Experts of a small language model.
Size: width 256, 52.7M parameters.
Below are experts of layer 5 (counted from 0) of a mixture-of-experts language model. Rows are named router (the router's row for the expert), down (a neuron's output weights, with its number) and show model dimensions 224-255. Each number is 500 + 40 x the weight over its row's rms, rounded and kept within 0 to 999. Numbers have three digits each.
Before each expert's rows: "raises" lists some tokens whose logits its average output raises strongly, later layers aside. This comes from a sample of Wikipedia text that the model never trained on.

# expert 27
raises: ",", " T", ".", " ", " and", " F"
router:499516461470444472456505539492504548538541479437481571527508528455482508502492559520504470446487
down0:482536541527503482574478536532519454456469506464433427468484459558526486547498504546465522498573
down1:473533487563501507468519482489516484489507522467437488529462579495449515535479493517461428508540
down2:544497489486480474457571563520487492558530481494503484468518506448418454523544515487473424434519
down3:515433493530556513480534468510511487398464546474466482525523564527552519493577566493517508514520
down4:449513483454536493492497473476454576535495466537436521464500518507550456504534474512526486486529
down5:489479470522531562489427499441473530471509560543524478538557509508523401490524493437446436560509
down6:526513513525502493460464480568423510581438520530460498566528485491452475506491479456608438474504
down7:504472491508584514564466532409537543485537502491437461528424550452554554474475543540540448509506
down8:464550459514436395473452539481476545539506432550505520499520556529485547461525499515562521498426
down9:486395448565457490428488495482480512529485533495523527448503522526504458518466531485508479496525
down10:460502493511474554452543519496477477509519445512546481474489523524496563466502460437479485526483
down11:460514484534499574521453525394519477501516501506504505443467549484479409487555509414497573507531
down12:539541520455503388527514506553428456531487476480517504586593548561503497561461498471535449487452
down13:553506547574407450480443415451466497487577533480521516525504505440487495465540461575529488375535
down14:504496435482494514502480502514545490467507434514491485514367512516515433494507466521481544513502
down15:503482384512575457504469489532492544478480470446549446545508442508451469525490483451565507533535
down16:514517540574460480573498477424494545492519524487539510493540510492568511483494518503517540457472
down17:579477505492459472435520482532481527554576477498464563461456484464473387567486539453538464511487
down18:476533511514474446427493544463552551530423500560567501563481517458538457490512523549543463548509
down19:491525480499540591496441473531446533504507510549536503514489455547532503503448554518567513538538
down20:490540522620521543507469532458490455528501472445496475511515518513535556506486468476509514569499
down21:478544577449480461436490592461473472497558536487510471441458512540477498509504475486456517466534
down22:513467562453535476492511569467468553525503523484541548509511536503517506523468525427479509498445
down23:500524515419556531494529439494519478411558491579476462508452474566522505602519544512502505527504
down24:579540521489435488419561486521473467528533454459404586501541542440479528501511520490480507560458
down25:493534524561466421484483485504532505557525516517492466485463547504587521531529478489520504518558
down26:504510460546523500521487490549503538423601485488491567451519576525434505476510528480550523469540
down27:530522548569462571466573583490468559561478446460500511501478517509520467518508507496469419463512

# expert 53
raises: "in", "ar", "ell", ".", ",", "ard"
router:513496570522526475448597579434461565547498503516556517417517504490500511555476532522532478489476
down0:519505494519432539492501532472497481483458492492470429503462491498464478536540510543467442482538
down1:565457429514515479482572538563506560461507468553507493532544532618508497454490533515546494563532
down2:524530448508497517515482451472526491535518503471481521423534422549522533525456469474502518533493
down3:526535498516502460410508496523571461499513525540456528494519521522467468467527506429593505515562
down4:492499499493550381529483567528523453483460531442463584544505516481523538525453527429496471448497
down5:535567511478594444563501536498569516520499500479468528575540507490483564415502532527545485513555
down6:461545535527433553492487469529503458545464472507495509531523450497516525551559547516419504498477
down7:494528477505460521486527496447431510531483497452492539488501569446474465441447539495441515481515
down8:471518476497565487484462427501547584548477479446500469514490541452510449475470629474502389541547
down9:478474576524477574470567407474557480510457502510547513511509460431500472463574517414480422480507
down10:510469459485438420444556533519449544501532532456496463512532505514480539539520478515493509480494
down11:521535491542545482508546492455465551470537520467470585456432449390529455555505553448503482524528
down12:415417381526530489553493530536528492538517486500543436467553443440522568552508537552504504519548
down13:531515495514472502470551520454508484533447534542506512471532469536511502551480456502506567484545
down14:501600549494534499576526516486478486528483513477486537459597508521450459547498448451509549453501
down15:482535497502493485442478583562464481560500505495486536577508537492439479530526518528496583560525
down16:555532590552517479450506497468542542508444501435490526473494457532526404508497496543521486458438
down17:453469591499432575496490476535525448528501576503590519556468575501514503477485458538504512535519
down18:546510450506490574550516477476488535501432537541496548502469542550511432478484498499550553464436
down19:483582544556468457480426502508552466486433527558463493456427403514428398466536450526512530433513
down20:500472564580564537534489523491495496475476559582506480537449519460413445478550542447572490559545
down21:503436473511517520478444470427432510525510499491495502422521510469493451484468555439526481574484
down22:490412477517435475413443410447491453515473534457383493505483513500601528499449461474541533502512
down23:556503488490576549542496498479542492563433567454521515503513494555430512487522488459529524509511
down24:487542508507515527536421457478558460473455524517505449512543499566445464514442447452488501462517
down25:470550423513464476476510520527501572535505492524440576472525560459530526456515474537484504512494
down26:569503415505521529479540506499483524529412545427392476526475447528524488449381507491513501552502
down27:524501452495564502568497403466569467480519488496517426520465508508526508564498425571495494472460

# expert 13
raises: "in", "us", "is", "i", "it"
router:532516490498540511520487470420531503487507462541484533535478498504567457519505469504492504522519
down0:524444554568516481382537445520517489453528495535461546539526553507503466488454508456493508484493
down1:589572527616425451490458520511487491491549501544480472473515509519504516505516436493456512468473
down2:417527499510468537502477448564521519442513512484452469548515481470464433573443533443554505499501
down3:491489471506473494438506448519455490492585551535500520526488539490501569586534417487504451507494
down4:570439475558510397456526430475433550524469469485479545499543486492473475505503513511562444488492
down5:489520576483465544469432550501466487567523541525534442499477466499464504475489495493429502562436
down6:479483473478458531548505461534534520493486498538525496555492446534464466497516576512425474519518
down7:492490512435424522453436500464605599489500471567503485508456497539524469524544470506498509486458
down8:449499468466476515508536494501498492513555524465465554580467482559492531567546440423524470520503
down9:403600523476427508490500546489523499486509502544558520470504516534448464480423449473453498516503
down10:482540500530515489444470484465537524539466542512463504453541498505545489516408492479486540498541
down11:534578526531447526485571461537544470535501487437508524527466517495438513579458475512433504486529
down12:543545546522495518563487577514441446488557446518454523548573466522459515501539456486458501455463
down13:518573498539470430497508513400519509444507469494488503467500517471600580545547494535458580501504
down14:542482472619540483460466454520547593535479549601470495548548533427502475513490459495512448465499
down15:530485477503448490539491474510521511568477488538430578488543574533529453452573510470498594463479
down16:573466522480456502521469509482580429484545498450521482474520536510541460531490473496429482578454
down17:522597468477458505541469468478510530499473498523449494499479455501493467503539441452420536488517
down18:498451458525562526497504496489473512475511573484578479473495387514445514505565460556485551559483
down19:509442494541551500498516543578416484524543551519511553519527457541559473448480531487491546418393
down20:488565518557529523483510429482473575457496518481558517529530558517498426498542489491496504436572
down21:408543495524459541450556452499519474505527454551522481491470517519464469499476475486457494466449
down22:493505479527513479503467467508421435508439501551498492476572494516530539508527445464449524560468
down23:478525595494519520544502538480481580603508538499540485485487486521553509508537466452547494504497
down24:422523455575567545521473477484518529511511399508556514435547523501498484523427535464432534543552
down25:563521533438497523472549482484501562505513458470453515357455541542447442510530508428552452509563
down26:546475531545416549465416537494423587522447421556506462472483490471521530533568475508540500556498
down27:552526479544496489477521463505497542491540480521455445485584561460530499496457537444485571515514

# expert 14
raises: "-", " and", ",", " &", ".", " ("
router:476480485526584451520473482436549506484537522417598452510475495514497564482527496510561521466487
down0:526510505474497463473472594511520439512516533436463502587462527479553521541457500498492474512532
down1:486461508472508538475433485537495500540510437585432548511471438526584492507492478459527572547585
down2:566492458541474502508525569543596459420490505538496500556530562490507522446491529496515552399497
down3:466494533459476459496560533459513511521434523543446469518467423524489490513488523491516563530470
down4:536562513411479563445486489540466530508543488485529491523499451509479471497538504433452512513523
down5:491500482474500429473520491504542525501527539527501495524557482511532518467467505505516483489543
down6:479556519494435489559460529527475454466563524494478480414486480520534483453484507543467482488620
down7:492518491568554490528518511459553504469564519389433548465530544467459492522521446544485575474462
down8:503567594456477530495511496486533480528533438465433476457463435508463497522577492534493438540461
down9:496508486432507541553524492534529471452493478518533417511473483460480501504475544529441524489522
down10:603438523465478475500476534528458511495510518449381506485511446492461531493497542458506492415588
down11:446489552557493519488524540515487533498525485482487537448390546501514513513502444550492499527407
down12:503498445514630519515433549491532500569472483570416501483475504460486405498550515459574486416510
down13:512437467499522533498503508416552481451513480516613495489402513462441456546489508578484519557524
down14:475508521496481564565514523528467418521509463493443563544426509485486448516508520442556487457504
down15:526483486448465466504495533432478560533502477453493520480543458550437525503495508406554523550490
down16:557530585536540490505566511460453576492528468516493514516569519404525519462496562461530478495494
down17:527446475554519544444380437398510528571530525440417527517514513430526567503485461545501503478508
down18:434469498544554500530501481532532440482578471471553407501534544464460497549445529467562456479511
down19:555466442490460534495508459495467443530431532557516519574417407458546456479544495535502540502519
down20:484492522461460485557504458585462468463481531479506479497510486582435497521539502433419570529548
down21:552530526494481524532548462552467483459495524467525528520460557508491522481524573450495521561514
down22:535441513516476522479428429458471536422471505536521537498546506496515494507562541516482456517472
down23:434480511488530481510506507492499539489530461511540448492533451531546424508507543485516480529524
down24:479450459435463489480616480461452495525480470504436480443498538522510549540515458510492522500488
down25:481513402496446484497546568570499505475498463561510394531476508490496501479485513503514488516499
down26:495531461501520502511494491534513428490551529554527576491510495488464522483572556475533513480531
down27:451469491419518474516481506493514449523550429490442511532480471522525463480529480520475428558514

# expert 66
raises: "an", "u", "ia", "ur", "ate"
router:487469558455593500577445583507483535513482542504459448539548480443539529540490561530553458512480
down0:469499541480440456514598576522444537397501500475547451491501499520423521545590446430572448470517
down1:513552546584489463499489520558518482497509433526483502426465588463549482438526504483484492520514
down2:488602527579512479442436500492458556478512587488488493478539520471475512512500479426505484469435
down3:445534517535510481453471510464487494540547449449583505464586496495522562481532462526505511522516
down4:540496551505549549512496478545480516467511506566555468442492532504556493497444554477517494564436
down5:497481482534433477464522545473532494535528534493457491478509530536484449461454487448503492492501
down6:489522510440487425521500550490473475527481432525529477534511505490498469481419488464493477552553
down7:535479476590510461445516488472450504452506499453429467464587531548531431502555476482475506453499
down8:522452547591473500499479481551492417454479481509493534521412520598487542482498473524463575455463
down9:557543511424429468522477500491517498517505502466554498510494561482487454502533498500520472518517
down10:504500479475525512567591463500457467513479399538546460503535566497489525526499489515488541538495
down11:527530520496496507488500533477500578443527502501546438405531432487476476495476484538457552526469
down12:516466452476540426556525598456474506521477522487463538439492485546500421522519528528455482439488
down13:509499489494415471494422557512466480475526564538551500520495450488503528540591504574481457436386
down14:465487516566569515481454514453580510496461446439486507480533490465476554407444468458435587520499
down15:558464450462466515472451490532522464570541496496455550485447491555553450453572428520528465470473
down16:530490572490551451540514543525460543537548561467528566481497514608493526476518508553485486515468
down17:481509540515462469450510425433578465492485513527493520527472498498487523546460474452440488453470
down18:527553541465459502460540521500483535566465478524496493478552506492482550484530528485532471444503
down19:438501461483531498618536476507479517566549471517567477536504481481513496485462475504430415491490
down20:490418514493530519422495479371512476491516479484526504499460505545484448470512541516472455537426
down21:472472465448484419512542499466555481511501452467501568548479418500443518495478470491460483467488
down22:498585533433447513500420543524498500460509454468414466479484493458562466570487493546580507522482
down23:463562413565414561425505569510482558538477435515524546524402449455463484487514474458522487571516
down24:476524506523496515498526455499469439448523467550511381485514516535488456519463551474464559537501
down25:497543504463473431543497522477617538502491540482474498540530475484432506482554473489498512515482
down26:555510476465542473522527488491476575495476481538408518443535488480453469551396442523483524393491
down27:521508566519444546547405440522538492523495494542514570579470497507489490584525503512412546506536

# expert 57
raises: "or", "l", "ot", ".", "ort", "i"
router:499449486547485516541554412581496477414523518536495482546498475500444466518473499542489489476453
down0:482487582483493477541502473515489446514536536450550532457507563499570483539455469506449530444443
down1:479497509519508491468512512503440464515526421453419534511544501452447488475576465544480524522455
down2:513486557519529498461531538550481534436507479513483453487449444551431531515514470504517534423554
down3:511524549496471511437534425456532412497521495435418525568515550451498480524428519560480510531501
down4:503415517506581507535519465494432502495513513458523512536507584530485571520536489512494481498496
down5:507505556491521509604490492506552504545534463430450463473531439519537475546474488522458510456469
down6:503573535430501459477400493450487453508421478468495542480463480557556476587545482536488517501529
down7:458489529526456555496497507528530551473560534514515482464558526507529559441544460543505557547549
down8:505439498500551447507536484549513420535468484480506526548500419516474502468481482608554492459515
down9:470514492535440553544455437460524477494507496465507470469407533539544555446566446527476588513531
down10:569486599503562481551528569500522467489457506482525564461477506520494496532539504484552452461484
down11:447431530538489526525483473455469511451545488416550479452560460411501538537528433439478492571507
down12:504459439577555420496554434438505558538476404513578519486448506469553486483521516553532469522440
down13:520496532538530508514546465469468447548480429529507482513499406535482506448536460509540510532467
down14:578467378506542479534558532511519482450496466461553526445505542508510462439443495500417584506460
down15:529462481533532479491478453424514476519541504547485509451553491462529538456484498537497510434523
down16:557525562494475566506479475508533433477523522476504558457497415574529472514485477558467465564425
down17:453463453457538451500440523497411546521496580496501465555493489483481534501428515489527467572506
down18:535490523563501520536485532497476514594504498518498433400471517421544534513550514457538418513514
down19:500416437440507490467497477550496515528502468473555417572464484529426545521473473425492468531543
down20:541526418484523454499534565502530556504463489458556566465590548474598513471457464463498572406530
down21:522433554538488577566500530496513431505551447510556537484503496456555465521474490500545464461496
down22:516477455545486494452469578502510417471476517496484457528486508505490519472457551506478470436449
down23:483494521445582563481488395431495498502540478481419481419500541451527524507482559504476544493487
down24:459490537498433488518506458483420478532477535475475469524500513523531433532569467517504605582610
down25:482477477470535436505500515481496494504514532538450565472503534503520455509449475489519469513478
down26:436407450506573470521489536485501517477502520514504453480536500441459523516498469469437491518522
down27:438543499531472527565525500557573495470495536481508514514512519448580523472480457431489559568445

# expert 33
raises: "-", "p", "t", "f", "b", "er"
router:462516526463534475530486492471497420477483465540486427480550511496494524459525455474491492491497
down0:498481486467493431470498491540551475507495511483514418544542524472523493477475565460497478527525
down1:443464558543566544588473400453468412503559544440518526498423490463508517490523515494558433471518
down2:501565516498461468459514488421543445524487489441477438446511515554555394518449450524489438502408
down3:455552502524528545579477507444493555544526535489446545342547480460495526513510519520515505527427
down4:447500479497530517544446457457508490461451470537545475500462408542529422505462472553506475500499
down5:498517453519559512501470502523464481512532481551528560462524505547508477507468521558493461488484
down6:513493489475531567426529509475495535604500462388485463483461424537506517534487500483520431508536
down7:440460561489549516517498458566435482517517509493460490525524479537514462566461538470469530461559
down8:521434477473506524437520501567469543431541527581549486514520556498550422461454461422494472459525
down9:530494576480455491511421516439510550532491524497465459444438512457516515539452470470547473500480
down10:475443511448445436482545460479532485541526468598506487484487434513454458501439525427564510514568
down11:529472488507507551515509428491484492497519506480502482513448546499553556540524508490606546526520
down12:450502513535534463514491458515437410533538449484533517503580428477495543474474485484541531494436
down13:502498489470534479526525513480489515466453510454550521467540550507532509468537530480532473506529
down14:507535527446467457549510570415428525485535468477502529517503543471518500506475515538528542530558
down15:461541537541421516493458505530427539475423497516490535483514553522549515502493560502477463501477
down16:501483484398521538549481438462482494494503517584535436489504468534491426569529490499511530506439
down17:472544472442513467454504516456439606562504439474482445440482569546527468474493454465560531554487
down18:589508446513479490505454499548457490458506526569488518576453520510515536479480571515526488472542
down19:468550412512546465539488497551505447483503462460505536510471565491559506525495487516525493556542
down20:451548453469503505543449517559533586388503444454538467489468502475490489456544537523474515497549
down21:527481483540540528523532485456480485546500582499468477438430507576534409540491526430517619449558
down22:542441440517505570523491458512476528507533498581574478507492480508502491512482563509487519544479
down23:499533498510494479480563568489611513523458533485581530501553515447484513490527488503444516458508
down24:466442515528463476469538448429515446538483506523470489447475549596437540556469439527455494536542
down25:510498506541526483496557441495490528460571464424483521516502509466515458465504495461456558515482
down26:556422547462550447513449567539470542544477534506439446501422558487500570455458591482556486516466
down27:435480493458467510494470508528490500462428502558547572505527474509524450496477506550502536505581

# expert 92
raises: "-", " ", "u", ",", " R", " the"
router:515498447466486452506547465437531538540443525472523505523541453562514515463554477520458426565580
down0:561521444468474445514514462468487623514518463533477509583533522441507451541494534556549481426467
down1:451494513519436570535499562448450500506561441450430501456515504491529513546539534437516455499505
down2:508462433523468477550492474500526486579493496519526554420566567502525524437483547522479541499505
down3:475516482590534497514564530566540514476513482484490451558514476536532537528475490506427544548552
down4:455499484542551422531505453536489557537450486483522563498499547477547505491520494508588546514515
down5:477527464462536466517471443508520508489490562448532430512508492507478514531517485451483516497488
down6:463468463523549510406504562513471502503469560530483515526478483514472488534498489419468503490470
down7:508528486461535518512552464517502477562472413486497477520438457497580516498511472500549556416527
down8:426518515583491526495462461434581521597479462450540479483479469580540475516442454459424567571546
down9:522478530397487487556530564500479449445501466523480433505500515451517527505420530516487501473500
down10:467488553517503479582484506499384499496491530503476490482496599449501538481444522468521509517514
down11:489484526489505482459523514509498430531538524518525476460587524507538479446475515537556552515541
down12:473567499482458517536502467487457424628396475556488477506474482506502533546505531484486515456486
down13:524518526480545491530480459529433514514519492518511491462438489535482515497435521450503531581508
down14:487415504444480519532467456494489484509474516491534494512451496491563557502517494492521571542525
down15:482433435453518490412457475509493550508509525443414479434528519495453517490549524462508490496412
down16:499478518470489515489518545591485456512525425527535533473482535525503549574456507475548477510537
down17:541507547412504516437418477515534552457520509506474542513526470491427464492469466513544476513516
down18:558516417425514419581517502509511506482554504579493379509520479504546470474528516530475478516507
down19:542485583435485456555526528519547530524537497458479492577520540467521498533482549472499451466509
down20:526456538487556516542540383566503536561571463433488512536502507500468447453505520499501493489471
down21:489526524592512499423516533456455455537486558485457528408579478401496462476486485482480570491414
down22:472460552432517523490558447494530450550478490473449437490495496591476502534492510518499433507469
down23:532472539528535477546502533493485484397519536580466541521510534521530477582482507515499525501520
down24:547524455503473504511455418475495452497552407485475488531431520540554521495563434522499521504476
down25:530558519502513488500570462474485434414530522478455490511494525522513482483530456555468467431509
down26:521509472470517434529514579437529470498510495486474465517511491463478488453467472452597445526418
down27:539515459522521487516473456498504514468502507489474497521558545454578510512445437461531530502469

# expert 75
raises: "0", "5", "6", "3", "4", "2"
router:522418563471468562531555506446484468512589462521530512492477428536492534572470576547524546526491
down0:501521493617621518520486537490460539578488465550508541484531548562482568515519536492494506502428
down1:553462493540492532554415555474457548462471519518520584445453509518559529539535533542483463589537
down2:488468487443496486521536479498577419477466524511414504531579516403507529505534477504487556544430
down3:501535488487523551475483541498495439438458503451532505488541440468479525518497480477557505423486
down4:453489535529499524507496449487466474450490475454490575464491478436487489492450489517464496451456
down5:519491465476495545472493500513515540469422509514412483455583465457533514492461487526419537465509
down6:499492485563600514575480442461466522485496523439501545551506450484483498489440564464469425486561
down7:483461534525445515582485536564448448486525488507445581484531486480479529437511443466533521486538
down8:469544474518464527468500446523473451429406515505423512567546521524525464454518528587471500491522
down9:471482483536546499479474577534490461554440533405455581472453507498497509497451484461586454493575
down10:542500570554442484570534514480579474571541420521507524509566543489566479565489551601503558590499
down11:510553506516519548510482519558583501473433510552496479560580485533510573436532462511477554517444
down12:546538465433481448530526484455456543478511510509539420536477421513434482467540503555542470541604
down13:559468477473564484424558485469526565481524549451489549511535531475521457555473454451522499504514
down14:540500465531550473508395498584479507525462464488549484506507455505481508470507403506576461621486
down15:466512503416461482489453508554506502523545603493498492463464567494434520446520411522583512538454
down16:451482457424511481493559454519496543463506560480487608497572444494496474519507510505474487523537
down17:495485528490527530510480488551461499482451507467494487463528492471523417473493526568535483496495
down18:439464489470627558410509539510563495436532512460378560573531550502493502471519498546497546556525
down19:555521533569499476462513602479557483543540468502466557522483456447527514528487531561481477498529
down20:418501538511453525468563539569425487538510469498483423513417499488535501533496540409453455583497
down21:546542444545477541505498493527496532525481503506463444419544480518510509562439455493454504502466
down22:498530564448535499499495454482476467488547533427471546491464461472406507508562487541470460468470
down23:501527442482526599563512587544460511474510527490429535492515518499489544461469536562459495489486
down24:500510528477503514463470509518577512504443573510495508448438569531467545532455447548483420505494
down25:513532594535472496547528477558542515476528512506523475509559505474550506518433480503453612461510
down26:446544397463482534481440489477478492507546520484583495539464511489459528503431547519497550534500
down27:474519392528473431493479437481436535479477447507532462470484473509520563408487513469556475512505

# expert 16
raises: ".", ":", " |", " to"
router:508451492450483533487556476491492412434573478496419524514505462496483510490449547499452551602484
down0:509508523512465501481449521469531505418437534524487458528503461501498546452519491507523460545504
down1:493412468500459497579535489510581482493490484510451534553565457474487539496529476471483500513544
down2:528496488552511442490453546532460547471455501465542495530577449454458581551529429588480515487508
down3:535530496511500556510483490540573502507554477541495575518553477498488481526469416463501470545462
down4:502576467556458617424520513494464505459483519527564475594549566559527441552594465483475485512437
down5:484492527473585518526475520502528431489446484520589444500457500508488530449503426527466447506486
down6:547525547485486507471556464565491462451536519486417484497497496457425526487510448476450442444517
down7:481478446488489495537447495453514485511583536455535546553592482543505532516618526480498570492582
down8:412539435447519537419469536504526489581499475554569439534440503575535548506550502476510494493441
down9:512465524537568474531524481486493536517565480479479488479527564506484561494478477509567490528514
down10:491503516526508448535533504444457511485525490488456530529538529550506491491477554451543469514599
down11:466529426421519513506523520379460497447465549537480538523495522506535508449520500468545506548494
down12:492542443485553501559514572455464544469552565531585506519463546558566469537522487552534519560505
down13:563510494401435459541506465527487513480474486543412547524575421497468487502470526548539539540448
down14:484467494581536517562492523481491549524529493504538448494391446446496554511510483574470506446484
down15:486599437516525537546400505524494558494543527471537571528488502458517454443489466434489535464432
down16:544499577494479486536490517513493540450512513513487440526515533458540456502507502538490483575430
down17:494486455484493616542493385460483422556508519501472540426566503538516508538559532430494460502502
down18:503488530495515534600507436436487484464545472554526602482458487524523496532562494520521526535536
down19:404465576536539506477450493466510505456478534536517499471492512427479542513478542562523469515494
down20:552492497617584515484520575522487466435464494439464477532494489483439407546553519503442506455428
down21:513550498516520522520505437446498463497557511587569518559536421559553519507463573498527498470534
down22:448497419417493458512446490512429503530546548475472548507497544469566398485543409459512504544483
down23:412445518577515437521530470458468469489518538565561507507479523560527426507485500484490396508460
down24:491554468432545484452514532444522467557564559457461430479457488525522481536439482529490536520527
down25:496535454547516442558506478419492497478540410495565496483500523511484567412480487545534520468465
down26:523499482481496507535390483526479484553539607534452529517487501571451524528472559506458455505430
down27:449493512512509421500470498456484445587507539482560485510421488509437483508511471547439512551466

# expert 17
raises: "0", "9", "2", "8", "6", "1"
router:503418488528487571582541536503457478526485443508491483480558450552516531547463520470442504493481
down0:524469506511506449537452468518458499519461514513436526536490510463544480492588423472553519454530
down1:608541591497432531501513535581557447537526458482469504488495499564566527502465518489491539516499
down2:529494527464490443509537554465458555452449564532410457495483452533499466507501486500487509480476
down3:512501516508541536453534421510473458500466456515550504470535512571519569479484542511506477520511
down4:486465568525474453511494466449487488528490437470465462557473453503475462437450497445578478486503
down5:530526468521453534461545545500501500444406500423475560517533530508535490516547454464483535487466
down6:562532554487519448508627553511500573523570506520515542484504523529415508479538472443543495443570
down7:514478506499520485487552573457471612506530501476496434540523540506523508471483473503500446515457
down8:577511478476502446471542487458473512453508482565433563429523489492536474528523513415453526542493
down9:444573441536484483450477550441452466495519498454485463493534474538526530488502454506512484518415
down10:513488458488449444526477456468449528446500509518520457582505500482498465456493512573528471489503
down11:501505551493525494475470530491516472428487457560511534478583437512562456480528560480510460485537
down12:500470519491545569476616488519388539491458505491492517521484508503468453502527470447526493530459
down13:513550524498525507539455500492525510517513421583460527511556514526496484522493465518560561452545
down14:482486450511493475522535564468563467474495546475442509466580512501512422457501489503501539486472
down15:554458538503513515498410591525480517490502458540541446459545392479451507460495490535461488452494
down16:490489519487560479512533497574540521453475541562445570488483512481450479511505584543488515574532
down17:510392474516490432492570519433452431454479430510531545552494524525486525454507482535551477484544
down18:502488473505527509515565469477553500499524529582450500508463540531472447522518531410450508497515
down19:508498536517529452466482487532493515511568452558541547505484544471495525524478455473517525529505
down20:480458468493475452437487527468477520500524451512493476513474548426543493460478344506532502501471
down21:439494536506459486527476500518528505471497532516527499456510522422564473505535470497592590438520
down22:491503582486473571495435550532475510504502542491558483556487539545483459474524554427517501485550
down23:584474476581508449464507554400496435502468516478489531519564473544487538500512506545479481481445
down24:519540473518470445421533550487510557448516517526502538492523479484529541554499509538576520510491
down25:512496524586465501520539456518470564565509505568477437532520386447468459577523499464535561478514
down26:550527488507576573542478588497482509458457522577521549473522485439490490557496580475519525514485
down27:507558486541568501463533459416505492535513480479555481592499476487519494520542502522488565451418

# expert 64
raises: " and", ",", "-", " (", "is", "et"
router:529538576542489524440500474484457442522583634506576531498476471505518506460565489518448468462475
down0:471467449468541494495486514513445555489504487512582449563424486515483537474461469577500537509477
down1:529538482530459475527493442462449535491534495497531457513535536514481466471513462407517514531469
down2:494493498498466564529413487497523493515540548493439462561512474492549503485572471599419561498400
down3:494478480513521482450512504456468502531537496575508573522546543447509519481453533462487546530491
down4:480547503530460527496507421466453518526479476600513518526525512494473497499462498420533584481501
down5:463573572514479558456566476494542519506527539500434458514491427534534513469532481441453433501542
down6:534474569457497497601488539487481505503425547494541525476460514502536449515577501508458538524540
down7:514530451519503538464541481505505478491498465469537479508551469474504479409508460525490434545514
down8:493558584541504519513462498444468534522499433488496475556514520533453486553552470476469472468515
down9:556498482462557514518466470448476568522463448547456561525518473566509493518480521525508489486491
down10:532469508453476453466457478492511508523489538446465487508470451505513498500504591551564457465550
down11:496534511500491481512477525476519513481437623510546456544470487530482543473433498550480517427501
down12:468455512516499455532513473502585482500495519484554500422428533557499468549518486512504499500502
down13:518501535522590467439520533522469490549526522511443524499487521504499472454514543480536473453461
down14:536515507488427501542478530499429505441480456506477527454539462514490520461455453480432556505487
down15:476561504517525460549537460478475490535493547572558470541493445456533449566508515501550489513533
down16:492469410530543585474514476542440450503507495492474495607498512466481508495514508479545524546495
down17:554548510536520544521552481458522448545532527526519528487583462527476496542455415505469495509467
down18:548501493497524522483434444498546496510562493525536466401494505538431501541547502514469510513516
down19:448499560514506507548478508457452460503487554450524509479433487534508463524547525419464522461477
down20:495592539536547472539508464502487489564507479561534549468480463527409472503555542493513445461478
down21:499463503405490536509537526534397477429550452497479554523490497559452525498555555484447482475503
down22:481530507527483532565525493497451531490482477478509509469503490463484555536469423476425528553484
down23:460441505431494534564415548493499472590499481432494526489522495504553540517439505494492472471506
down24:520452455478422546470468468499487515521407576544527485508496517544575561458485506480444533489503
down25:550530531520502436484532521515533582465449506499523516494580482547510507542545513475426396457465
down26:557482492514477548510537429466565534435538546516472467574463496538473497480578461543565463489439
down27:511479526477530521503541501477565538525482509551552507502471480498493502475523463516499449444551